config.toml
n_layer = 14
d_model = 160
n_experts = 128
experts_per_token = 8
d_expert = 32
d_shared_expert = 0
activation = "swiglu"
moe_layers = [0, 1, 2, 3, 4, 5, 6, 7, 8, 9, 10, 11, 12, 13]
router_score = "softmax"
normalize_top_k = true
routed_scale = 1.0
balance_loss = 0.00359
balance_bias = false
router_z_loss = 0.001
init_std_router = 0.0132
lr_router = 0.000833
n_head = 5
n_kv_head = 5
head_dim = 32
vocab_size = 8192
norm = "rmsnorm"
norm_place = "pre"
norm_eps = 1e-06
positions = "rope"
rope_base = 9460.0
rope_fraction = 1.0
qk_norm = false
attn_scale = 0.177
tie_embeddings = false
parallel_block = false
init = "uniform"
init_std_qkv = 0.0409
init_std_o = 0.0508
init_std_up = 0.0586
init_std_down = 0.0586
optimizer = "soap_variant"
lr = 0.00795
weight_decay = 0.0
lr_head = 0.0139
grad_clip = 0.5
warmup_steps = 200
schedule = "wsd"
decay_fraction = 1.0
decay_shape = "linear"
final_lr_fraction = 0.0
batch_tokens = 131072
seq_len = 1024
doc_mask = false
train_tokens = 549700000
steps = 4194
dataset = "wikipedia_en"
Below are experts of layer 5 (counted from 0) of a mixture-of-experts language model. Rows are named router (the router's row for the expert), gate (a neuron's input weights, with its number), up (a neuron's input weights, with its number), down (a neuron's output weights, with its number) and show model dimensions 0-159. Each number is 500 + 50 x the weight over its row's rms, rounded and kept within 0 to 999. Numbers have three digits each.
After each expert's rows: a language model's description of what the expert responds to. This comes from a sample of Wikipedia text that the model never trained on.

# expert 55
router:532533540465543463509426549420552480419475483523569508587478513483442509586458497535534508533466467560549461566520538414480573541496526541446509541493532490514515572521510413523544547459490465526633469438593517424456428538425519517454448452485414386506441525474500512617429472563411596539507589509474475435544559425466516523448562461487381506520435519479390475463494526517403509504471521597467498476545627462512443530519529502450523438462502501495488507554494461437599564520498531
gate0:439512512416488474488464453471438470445457480508522498496459514490455524567568531601466598566552487460554519447449452500420442508550441561446512445523497444569539512543465536558582446554450518495490553535576449471431550623533515455530460434433556539647582454523481458543475492609429519550463582527521469510546502423520586504455605500593499568539435486541533535576531497488518543525472568482413493528541538463434502497577540479459560501426509461477514522489548446597543517474611463
up0:481533525454515478506565511615601540502550441486527506495612465485480499425423494536587488518428407532543507574531518487458558450456559569471518488498565511444466534496488473346412542492491485492465378487500521447534452427525470563436543503469421547469386593471477538507540563406468485471579498567465510468498455557501504567534488492493495483519438504454480513482532555510573429474413540437539464514541477524483518474483502438558533531525478512499553525471383620359545473481433588
down0:459520456473463455409439446367509497524393479490467558538493587421434501473580469466569543593434461521572460484417489435505497577557566430445485508476421506507476460468553537577459429452475504452504486425480467518556513571514487520398569504484489507500573566471563565453478481523528441480526408596463422536466506389462457555475480508407520441540470422439507498402553476505438509446515458435590443568472490441536504494513585467484527599493483488436462526474464558517521558512441508
Description: Place and name words

# expert 35
router:588535494450469449441473579429526474442431513493560495446522613437473465486575473585553532487465429503505446520547518453488521532552526622460502554462579492525467528531530490493500526411472538496513479504585489514401487536449506485452529542479422441599428611428484611565499498548520498549511627522481498487604519469435493555468537485418387487470466411542438477535463453502498479556504516566536427465494520539459495555523513436486538457493506411546456538538551453430608571452511591
gate0:497496455511419451494496432497629507507478448520590405505551455491398485503551487503481487478455604535478493572510534511534552550537448525482489504456433489494484546478539424534507424495517562529498502529548526440574423479503467606484514522539470513554425425633464471576417512479518481501418527515458595462397552474476457431530495463507522502397541551517460421481501588552550513511468508538612454496551528581624578421511472498497435499525443557518470502413491482471394587505442445
up0:585491440541513440453552565516586493415562425489438513484479591499429503458548448401508512520523499517512420401467514457483474472565460421526589546554564550483550453452519545466446557475496514462502438505584463499559445484499444496491509561474526514482417460448507566490526526395554467488467451419511529493511522447390489489547515453531482505369510546454534423468392440556457510508526519532496413460483445539490535510533427589535477353471531362477496590486539482409519516452498502
down0:471460480463459529532455542476512509551481555548452550514414408521500491604451559481584506440521444509493500527549509535515424506426518497484600493451521564566535511517429540556472499592520474470455497436426458496523552503481519427480529555492495476332470515525613519468606462549581541502514540472541583544516477430442472471462514530483474535412677422441464462520401438431503512545516446542514529565420543431543502508525489499505474573474572462550493641508516488522460466490539552
Description: Name-internal syllables

# expert 58
router:520503514496527534483483534459570515563473460540521545601478520500369403492589419526537492508464483551456457616558506485480472603527568528486566494490541379560524570522542527530579573459503475531510435403548636428460477510485490530500424528492496475529458645475440539556490451540413549536500544494401560409486518503454478602476536499462489505485426495555506480456499534455403550517456486486433460506511544531462522514480588381406494449492527547503491535495448491469501575444451485
gate0:439509543453497578505471502420389646574456478464438498520514481539430563570583531563545500562497505530527489547542449483478420464573526454439571460459487516504442450481482431532567501524501495496486521472547549453489503455459491477509520517517586450581498547508576456466479474443464529521497456539476559398430482514418484502391598512478419467449427532515553548520498516549488525483466437547480570517555413512558683447473525451470506535456418589482462448509465445439405456476425527
up0:451503472489481567488422528452427640572501486505510494495534478518515594613534527578518456545522528545506464601520478483452456477561493450412577465497500505505454456481521431526531517550502518465483545464567538446495531460464470450557552546553549414558512538547512441460483453455405508549508457543493600422388491538427453484453569478472415478469411527554546507449507459563441485546424429591467536520516413481546608409447485459467465532481478600460492455542540402480399481513473556
down0:499471517450450452572511492514488455523533554550504428526447459533620583431460475560550557416561541446457527453519500478517519505439523484528428560449461545520529467520448600544479479544489527438515446553494411522484507466530526502487526528419430515439419508464574488545543586511587491443496525420477484581566474509530575445435390512535609417478552543534522505518412476548486526479553433535581542463464594391467427484476412514504487445505493469506627598526561557430522501522502415
Description: Line-start layout markup

# expert 3
router:564576546424557497444491516448510466590443447565583561536413573418472464552493467455509549529463432555539415545563505517440564529561570555454540552443525436553551486541537471482544522442533529569509460428543567445511446541427576535428486541468480468484440517429478571566413514572447516547580492510528525458531526477437439527477578449413452459461460427525480468495456574473492453523425517449415459458523530547447509496530577435422534466557582503492419523490468402437504540495412520
gate1:568513565459464567473467569518436450449555503539539553558539539527434509560485475507473483558454448411549571517432498584463529459513491459439506515543482461374580453493616591484496496450585572604569554445488495500414595525503474545524540507523494485463513450470461507583508550469485460546506536551626490568526542567431431478470497486505500527425555488437443452384537519549562492466516568514483481436551512488438576527544530583460471550542523570485463378492412428467479509507573507
up1:474484522554495491506442496504530520558641523459420452544533503415458484511429579469595468451457518454572478483586470465537492475511500465540526575570518530505427480565413491527493529417435581576503488485562559490506446422498415468454534475504513473487433404400532520512482484533438442570527556438504484539395513581560507540505444451565531507441595519535503592556510491491512561498607650567380503520467493474452469521503479542467510460537576502487552506421584458508529444469487556
down1:549471472630489457545479476484477482606502508503594481413539519568422428525465511414557446472595498453472526479568456515439459481509476547573486521523493472461556523510551501484447544520599599454560541536468445525545500502438528540450463538430443509519401504359499445430384533527577492512472465537532484445468440479556552445521445474481453522444554526523580503456440481534571503497512534468494453562584611555493471485447565534494488555511505469527514455527471409596460495527347525
Description: Digits in numbers

# expert 10
router:578543567437538492445475533433522456604483444574580548544422522424420447572511478472513539527427399570522411534551499519424512542585544564439501565490523468574537473549540470482554533456529548573533478419538553442485433540463570548436464545451456500487449525444500556557421477561455486556555486494535554438564498478455441524468557427439458439468429411511480486494451609476474481525446532443415448466505510544418481469564544459445527435560563494485423528480460428454511564533442505
gate0:498498490486555506515504526511488536568464472540512523593483560512519517483555463504536556488496421478481539524599551437416418514481557590480533473527531514453432388499471577467610485409564478572514538421503513507492506391572511463450458493392481582435575592458484413485564500565407448557442439563526502483442443492452473424508626497545376491435526484540543563526516454507591482513409449511490452543520470528489526462478513495451450473428539549440487576511542448450513557450509425
up0:377489447445449570474489479458486496563523536482594498439536447477445460414527543510458469497502477507489434512524475527519561423427559622494401557512474414584506420471488383433457431451581522389566447494543446488441579600494562423494474497507417586464486502550549559547506509546485546531401535527512473458497535446451525545476578604503508452555529504448549465521488429505497505471429460449478509511538514585523553475526556573533514494571468416447451520460486460579525500473469428
down0:598440432478546532411533585511590486459528553472440434465499457536506540478600566435497541472502522571539411522497431572481518564578489433433560525478430582426476494436487509457441552572497473475458452473493502441539518472498443533546575428451569493446545495556521536559532431561459507487471493482582426479583565408566493563519562450583522460463554489493440483513512552504474386457508517492453548535442373614481511501516468461415485534507418499443559517506476424553477546564508484
Description: Years and military units

# expert 2
router:563572552429544501391444491496536479573554454594586567553443518418389427571549450492545535523452475579487483537545567478499573526549562533406492556511524458568549498607570440485557544464560537522569464446508561486481442486457525548495517543462437515529475516409506556535425459540502518560551503545500450504591485446453443448470552443468470483468451455468492533437476575438461508541469500566458477533503526519403391517495517428488572436564568484468395524445468412462473539524447483
gate1:459508490420458455528529418482454437455581484496497440567520602560497480503541601484541531549472555534478457552555541445480501477496513533558597555530417458493459482499528482464604557439510526592407500540574454517502474472365421424358510507510457401406488511503511466550504497554501399594462488517444519495502494538439523462514577490530545491529451438535529551519522555539523417511483484503494509464437478599376459497529534407451434466424464530573489471511494490550562530464592535
up1:449479500552409473417579546535477449517517543572528456518482494539502469444485530486506525453512543509480470522548566503419500472502439553570600515576456518525571485575528481506413640441498539387483451528469549548498459538548485484520427512473482542575537533602507489485416456544459473534459449577583572554515480510446593450514487474522522504568541500450463604457430484445416561523501473468509423481452583570445467470504535478524481504488484526376529592468596513525585371516583520
down1:459610557463492509403527455529589476399462517475453556512439563490510461437476526476544538570523544509450466519548579518462556416485532587528471573508471495477480520546474447441524501480526526356562543539583539497510469467522522546443577541424523449458459495553469520474443560494470471476496470442512424501518448520490402557481464408558499481464518525367486538427428554526530521495508434484521558482487587430613448548443585478490512381539511389495490540428508592472448484569480448
Description: Final digits and time nouns

# expert 26
router:558526480460504485505519522453520516518474445516512556610452594481317443582547507469536573539444525534520469550567497397471467506547547513453478528510503431549512588518532542478526568493498508545485478462532591481467490563485481489492459587472505522502468591464504558495476430504443449531569475439446542460535498463423495542515529464519500466380450510577519512467383552399463501499374515485378517460594545505497521463518506390436551428551539524534486559447368488470492531474468562
gate0:497603442563548504530476486556552502502483529551531469391521473462521471456446508477442475448569510480445521458524363408487488485438551543483524556460452532560481582494471386495516508508418573485519488518452376513495565455547539476513511561509584470558461571469586514505546495567498503495444517498440484539576546467493446450453481508517487575552512569560485634504487495345503507464460606627482560429435569488434560480423501474433523600482493503490472448469550533562505496475541527
up0:462470519408416502494481497459464501475525525428482547598457557476470526497547397483510504594443503504483506522517646607488524547535446445526540461528533489467486417481488624501508527490519465566463522455556580464473444534489483522519524522496489612400554417518448514474468478472534460509539515463501514517457490551517513504572473440474509403486447457456471391514560562534463430493526419369554387617522428461489461493513508551530552360539511506553537562516446448529464465504512606
down0:455490440567461482598479415562562513452523548494512478498451467524646469554479555536469407429503445580522493538583517530600443436449580536551452519492572459573512525456449541563527491502462536433576455500561526548472458567475548443494487550465577448476503513444512440494490447533530516454407426466411496436486585448502542506526500486495503530547514545554490541474415534379483493508502496522553610486511569517466527514474548557517515517518499426614441545431539578473548633524473420
Description: Line breaks and headings

# expert 49
router:553543505478500429499508593478522471573476509486484550564407585420406435540532444537488556569500426510474422511494580412484461597563547519506523545511505465492576481537464462492551532476576516581541517497505554481467362471491545507446499591392506443448477478505435517511411500544513580589624481539458548506530457513440514464521499498502500462404497486515502500563490564399525492488506499409483529507517557530494546576598597471430600472487556529456495556417504439473567530531419550
gate0:549386558516557481443570528446541548469523455491543432570436435462429432543537497578393470516581554431561508440495436594532455528561529454465517454508505502450426456593461478486499473518530440542475568401545494533398550475488435566439516467487536406437485489537461452560564483542526525435496528527453572517536427502437465524541422447517450498423562444478496451501412458525447614531512551458490515461544433456583576550517507501438502454482530441439432537423502519503440407524517506
up0:488542427506514501501494559559460472563484523490488584445566574530499567540476524455658486444484428595534485473536557418484476432540484561524485580457546522505557535453535511509483586457518529457543505528438507488589512543487591411537516521483530560542504458583484505538349543428553530606543472420486403470469540493510513541423613475405535565550510559496504542493559512474505434416493447513413561520546578529419454418492441460577465499504496544499573468547491444468533548486473508
down0:474557546620520521495450543521544490519478517487485566502535451492450465509566462550517500500452586590555418531624500617378437484559542493426556600435576454466505462419426494552554576456505478439567422531597487553404518514480618532559555548552465493505506557424475480508425537584578537554527533449441527517558467444509468583506526381559543518440476503553473472468450425440525524518502491502529521528496512421497517537527454518471501445426495493460479445534439502433531456509499476
Description: Decimal points, leading digits

# expert 23
router:566561545415564490435477524462526451630471449584583531554434544430439467532514473476525525502456461566545412570567502516474534554581576549457494560483549452587554477550552472492545557462543555570525468427567556466455429545454542557432478573447465466511420500429462562549416483546449520580572512490514534491541500493432450511500572405454452472481466422506476457481432580448487482545451495508437463482515534538408507502560546438446532456539568522492427532487451419438500550536413486
gate0:547538467345505605527404491467525546521478515450546494549517482459583475484474510488599534468499452524465427550464555533340545573401485463497523544479590515465556497540434511453518527417511478539407503514543487458454542530479428433398545572517476507452519547470515569474488479578464579528485548471480540461467407503468521465538495520402484453535498492526478561378534522525500513456399494502501429472488556507519530439519557489403532568374529468495480587558491483524500502555407442
up0:533437504466426465351528475503501400539478509477474449490439487458565525517571435534524572531469523505441455438475551422475512516537522418425579422537515481472418498474517507559517435511544512513455421522533534521597433543524594515495533561441436526481523345518498426559400484476551583459471404480486457487538414563572460514493482455451535563531482415414440506468383510528592454506536552569471446517490533422452434561481449525528510531566503483472533516490463521448491420461473524
down0:500518548488574468480522642550489470499411519484471454467434595497528423619504452527573521504495525542464493460429497519540532509433535518427410532601481522479443506538526475458523532450537526559633558511556533485559460585471432431555535451570479489467537543506508474500473501492494461528411445556461468393552530410434592496501472499550541527550574504375458597523491482467503398502621509431486489471508450503497454523435412558489516493447551449384499503504517492533453487539532565
Description: Coordinates and table cells